Weights of a small mixture-of-experts language model, trained from scratch on English Wikipedia: vocabulary 32000, 6 picks a token.
Below are experts of layer 7 (counted from 0) of a mixture-of-experts language model. Rows are named router (the router's row for the expert) and show model dimensions 0-255. Each number is 500 + 40 x the weight over its row's rms, rounded and kept within 0 to 999. Numbers have three digits each.
After each expert's rows: "comes after" lists some tokens at least twice as common just before its tokens as in all text. This comes from a sample of Wikipedia text that the model never trained on. Tokens count by the router's weight.

# expert 17
router:453508502490455535551461571480547494520486531499508539479527517516423464439468495529513490566452445497483485532625530548515479558506569414548459490577436522489553530465464431435474457517489485529454484522507531446516549498523555486452514514525469531448485487522525494459475536533532525484506508513529495506515529529418487598491494483450501526485566581568540541514436489495481523530519575464526535544441488552508450411512558499479473434550493470516519495548557430515455604429491563537554558544476450437538541479502432505533534458456569561529486564560551427546440461513476487528444532539557547451539511533493469489504484562471488530546483505527518517466556526537528411536532555469496488539463533560509578520457475483513482467486569477479499520492511547527522511485490488
comes after: "\n", "\"", " —", " 2014", " February", " March"

# expert 30
router:468511463493431464532468523492534488557512544479532509531517517525464435423466435526467504482486453477444483526604536589560516531492517462501522488527517529433517517487436405457471523477480501511524534521550503417551501491472549478449501548484487567470464515521516477535442561561493497480520464467513531517559501567439528492534506480440563537525530577545572524453453495489462505479471547483569519570433470527463419510555521512547472461540495499587493522605534507532451545475484561483602496540516436472497532467479441510479527460525623540502425541515503468544464481522486434461475487557527514478525493505491469484543523542525508530508472465570455478471557509519513447600518571455481525538489500519538537542487512426496453456474535540506514522516485519559572536451567483
comes after: " |", "|", " was", " in", " for", " won"

# expert 3
router:436506480466430484532492483452573453538454526507523536515460474487482474442472461494469521511511509488460480508517482562503443599514547455561454528520455547430491537469482474417488501556467529474483525501498539461545572484519534478447506464521531503443476502524566449438487446547497559479549489509453513576521566574468503525525487511456593567507508508538513497543477432514483532485525508512520562534477434485454467416531511462573500500551484511487470454554574488543479548463515500511555506515456491432565536462521467490491521470492577528507504544566541461542474489478441474538438565544530554517542539478486495539519517533559485577510431528543497553465548520571535437567566589477453536499449541543509541522403461423451505474512504526492551530511458572541525555455502457
comes after: " in", " of", " on", " to", " at", " from"

# expert 10
router:445543447444449523571510494509528372533455550452502544526525495557469449469490458449463563526447489511486471499616486506526459531495508475516455536588442507540499530484488464491529491514431481495498519502518504477497535476569547509502490471508495491435469467510576478476509510491487533464560501453518506519568524500470527521509448531493531512549552540537569511560494419511492505496509507488507522547450412486450452468521492462564465475528482564522498484500577463548480561404532503553530534563504406438586537471515435544519521460522556534517426539517504482507491440521456492520451543509544523489546555491536518498535536486498490555518466486564492517446519561515497388501560573463472559598507528522551482531480471438459480451511536502475558549493475539562583527432486479
comes after: " a", " the", "'", " of", " an", " with"

# expert 31
router:452473441523441477521479558456544424555499584444490515572481537470457460473515488486512573484496451466479432571612492539469494568475522484554414487577493556452558559463454415488497478500461490479481499545520507440493544456500489428484484467578499496412526494506565507424465541525518532451554498443483537519571517538465563553537463465443544567556522503532531511548517474529480473458510530489556512550482473543492444457551550481547479453503450555520497446512552494542506541461552544514530547528581467449541543492485475513481578493533530531542455513523515476515503459460476478473439558535537536447514487471534479444491513505471489523542426444568460508492533514493492420492494583513468539567477481539526524535450489473467494458518530487502513562490484574581488503481456528
comes after: " the", "-", " a", " The", "==", " an"

# expert 4
router:552509471468418442545473577472541496527498499501489532567501555518389469416498410472525535509468523530458489523543577537558524541478486497545493526529474514490531512466497447469457484501461444530530541509579487378548512498485466494502558479579478465501462460462530549480473538481519538502510459418520561535514523533457547486455526461449559554519551553510521516529473503472470492500550508461474503537497537529484406477493509442526438524519511530512470500521522472527449613451510547493562593571537479455527495454483451529510577528511541531489459551570561515527460462473458471541458497552476522471569530464512458506494472572542472517491409461583501501430542481527484455517532514493433551534482507537516518558466465464476479488491484504448511510488464586577526524428546520
comes after: " |", ".", "|", "-", ")", " ="

# expert 15
router:454476470489405440518414557511565456536470521509542522468507471540449442474466479528503488497423543478471455493500513574534474527498563482527493559552486542466538510504467429417459501561503475457495522518489514397533500474523487521450526434492512500425510482501500506448507474521511569486521433533466570556502548477492466524503512481467564532580534501591537508492500468538538526482485514487484592558494463485526451428502541484542502500562481498520454494486528491551486534428477555491540583523462451447507585479461459512499524442482546526491464574587549492511464499461470460507394537549527516525578531506463457486545482547523486548508468471590548515485546525541580480525538572499519543527496572551517588564497501461451480493453515504501546517504450551566521544465503462
comes after: "\n", " in", " on", "|", " In", "In"

# expert 6
router:450514464477465502516460539437529496479468593496537554506505489497486468453458480489543504510473493501509483553506462549561522589478536479586425484561477522502460509467522431422478460552414464471497548504550507460565566473530514503452460510528504504465495467485510488439493478488519590453473466499493534551578538561444511544481483521494509537502546476580564545558486473498502515503496486498523491532469448546440472449541524485513461451545464501475478490538523462531474560453546488528552523537491537418498501456490414563524503437509602517525485509535509448571439494474477483553393538531528524441599529510426430526509512499554510564519431442471456549485531497592541454512519513517496509534467511582496506575461478496477507407469502513489548566496467546524531505435484452
comes after: "\n", "==", " ==", " for", "===", " ==="

# expert 11
router:460477435454431480544467534475523426519475522457516485563462525515488438464479482506443558544457491497469478534532512528574476553549521468549471553568449514538514486473517432431489440553501475466537535512527580482526552442528541501474521440496537469460494469509539466450447523484511539514533521441453530542512495516439522555469518460463523516490532524504498532575477465510479542518565553475491513495429491541456439507530552470563485475537496567541548495492479452488433544433529512508553511540510502461531494482495485518496540474452533563519418542516521429545447437443465438565480512495502535472542591561464498470495456522487463500449502450547479493477616530559541479531456503479473567562460512601539522569413444430501454420519544487496554510538438547507544524470494468
comes after: "\n", "-", "==", ")", "---|---|---|---|", " •"

# expert 46
router:480491433496500471501454461475572442501442559440497537527489565535446503492475448507530507507445521533481482504576555582544481542482567476543448548563488513493548431469492409439458405602458496457503536526555492470526521511552552495531519499572456502493492479504488522496497510481578564461527454477533549521523564520499537482524530501439499528507489520521540582495422459536481464551533539447546498559425447506477421459489546490540509480517481495499506513528563495489499546484530550481545492561493473432511579512447432481526493455506531559555431542560515433502481439468485455508449510484487478483526552482482504479476535508547495581488497482534508499483509523484526418585547509503494534562459503548518533557432506452396444469524542444479580558534505534504539574479503489
comes after: "\n", ")", " ", " 0", "\"", " was"

# expert 44
router:457495436524461445506486586499547488512444556455495505478526538520477452505436483463545523540457440451520519557501553540537482548475513451562497510540442569470544489473473454462535448551468465444483507481555494458508537483546482487481513529518505439420496440474547488499544506573507511491583479479446542560493607561492527588493501492481534470505553548527533529545464443541514482447503558493564518524459524574509444492561549495499424407553500614500513477473572461494506535457516539537506513553519465468574528551458463483558560464515507521523457501549544459539496524407446460507465530455557541520516525462541494461540548487494460560522441435529450561498542552553499439550488499517515547552534525523463542531482470493465485465542475469512525560516443536557520539462479511
comes after: " the", "-", " of", ":", "=", " \""

# expert 7
router:462516448502459527502489509482544497485502531453511513522489540540445484425430464524537473519507465458446505522518491561482480579499602461538469512547465487508574495497478451445427437513458469571515599534499522405453517446570523541463517495550497514438470476496526484467529498506481500467495498518498494504532514527414492576475508551474556516504530573512514505515444488554440532496513594496550526590469447546420420485524509490521526476536480493499471497556522467515495550442479574557564527562545447479532583472473421524477534499467508589523473512560527504559449479444450468502512544501511514472529555460515473500522505585495485521521481491589512521480528567487553459557535600518435532549481514566535481597450452475508477496499477512440531507505482564520560527474528495
comes after: " |", " ", " 1", ";", ")", " 0"

# expert 20
router:456505459523462522541494521449546442507433529451519529489514498486413489392443450444445479500475489487483506532513478525493508506554608439541496522540445492481490547453497444523464429542472483515508547485565530397542501523509565536521540525526469522362475430476539509463487496492518538493517500444528558537553569553436502522528519498419517529494539580518547565528419469493459486499493489427541492533449485542471418478535540489536451518501485518507492512545556489561501556453483585526540541553514463497572538477474457513497520445492547504533439521524535485533447424561478465499455522509513559479508522461518498509557502546476510545491478489568486496476559563488500503506467577426462509522517515541474521540484489502432458446534506519533572552517488559499610539484536501
comes after: "\n", " ", " 0", ")", " 1", " —"

# expert 41
router:493536446496476485511486508469520488492494491466507508502502514564447461479445422522453529547451478475463503513492525570583457552525566527563437520507478472462524485468415421492482441502479417486452492485523566442533469481493570544500481446475536527501469485478539460527490477482477548485488479472494610524512463568471496548512540549528567485523563562510499512506489471490429553448516523474492542576491479570471411471490566538540519456546463519477515457580538494529434497428544553469545490535474460451596535537462502531480544474502597571576469486524556479552487478460476465526470497517553516495510496446473478480528460572479474540498435472551478505456545506538540484601509527520490549513489506548438496594436503428484449454539541469479572545508445517492556518456534516
comes after: " |", " 1", "|", " 0", " 2", " 3"

# expert 21
router:483447487485425491535507510462558449491462549513531536558529546533470475437476480478497532552461478467461476499553528494501444585504572503589510544560452566500515474456438445478475497555482457478497551504538543433540539490501515433470485471544541474484507479519512530434509499523547539464541496453499544545525567561453533543505554515486551520496561541537544568521470464567494575484492530487555487546431439599423444430515460449530495429579497523556457476513539440500487558447539519489545561572508461466500555489504444539541506426483568586535437521547513452542465474453499466543500517481552527460490533552512419507506473558505526542517449484527493555452546537494530462549504519506517508551482514555495502561501467462469456488522505529511549535464457523570526501422454496
comes after: "\n", " |", "==", " ==", "\"", " ="

# expert 25
router:493536454507447511514492533480554473537464541430485480521497567508505441453428431483478486458489525483463552561519539510529503501471558423571476505557396520466497463475451484501483455521502483526530542496535535366515574484531502537520554482496521509443479483487540508472566514507560495517530493503456523550553528543470466532557523542445558477548507522557499538506473424551442526460508509512578492530472441559466396501501561480493520488519439555526527520538509463565485525442514617524566496573542438474548531494472420547494508446529504584508422560538506488542472490448492489483502530498507527528516520468514497480553515574502472502497486478537519522473609534505521450543512554437501586535452561534495543535514444436501482530505523477473550512513454533562542553443505492
comes after: " |", "|", " (", ":", ";", " \""

# expert 22
router:481524480504479507524500563489533436486507516491537521502493531499405460454468478443513528551508476505482516539540483535531430585492589496566462502543420537460538523470459426424459450600465494487436533495499521431524577477538507459479505503563473510444450482516505475414507450490514550512565478472523556495497513489469500557478478474490531491547571564532529585541459429486443512532473556494507530553467464569436431442499540442525500498547500512508499494529551500507506593459530554529528562533511440454550592500528432525496519460522559557548497560572512456543482486451456478570467514521529497477535548487505486505532473566529484514485462506554546519488565501532526444537531536477453517516512512570467520522426496417473487504548468537426503527506455532575496552435506468
comes after: "\n", " ", ")", " —", " 1", " Mid"

# expert 36
router:458470418532447497500441562499537437568499541479541521554468531568498477487451462525540547577516530520495492547537512534514497549539515467513458544538447570487522467473481446455524447550480491505510501484546514424520537457575504503463456496583519454443452466447505500444469484522481510489493501468451481563507561512486531592507483478452520465521540546532541532517474489482493536501473511492486516516464499515414434499525563469564519470541423538480484493460522441551461567447526532549533544560563452455561481525485478507515605482491527566568425604508544485495460486430460448514469569499490503550534504509480479460486482544516438539538484503515454520485611546517540460532529496546488527503464590569520547499412448444427474470522494444454563517484465518491525555498511517
comes after: " the", "-", ":", " The", "The", "="

# expert 32
router:480508456436419426526439517488520437479438523500526515533525497523503431513435459542502538479439470538513461498571520579514470535504538455578452561527457514463507465492433425485460499557449458483527529450492611443517544455529542490494483504516491534509456463478545505490526490538546576482491482521471542534517524533428559516556507522462570489505553581514576484502452490488510525480481543529470522556482501559494464500509507454509472497560475471464476508496540470513504554437538550503583505522534528426589577512526484554505478466462548535512445487541595448533463501440463450560447546488494465473582492486448437476498514498566523520470427442524504506485539528534469466563540557546518517515539488515514520538444523429492473456513527455494579545504522555544536535397523483
comes after: ",", " |", ";", " that", " well", " which"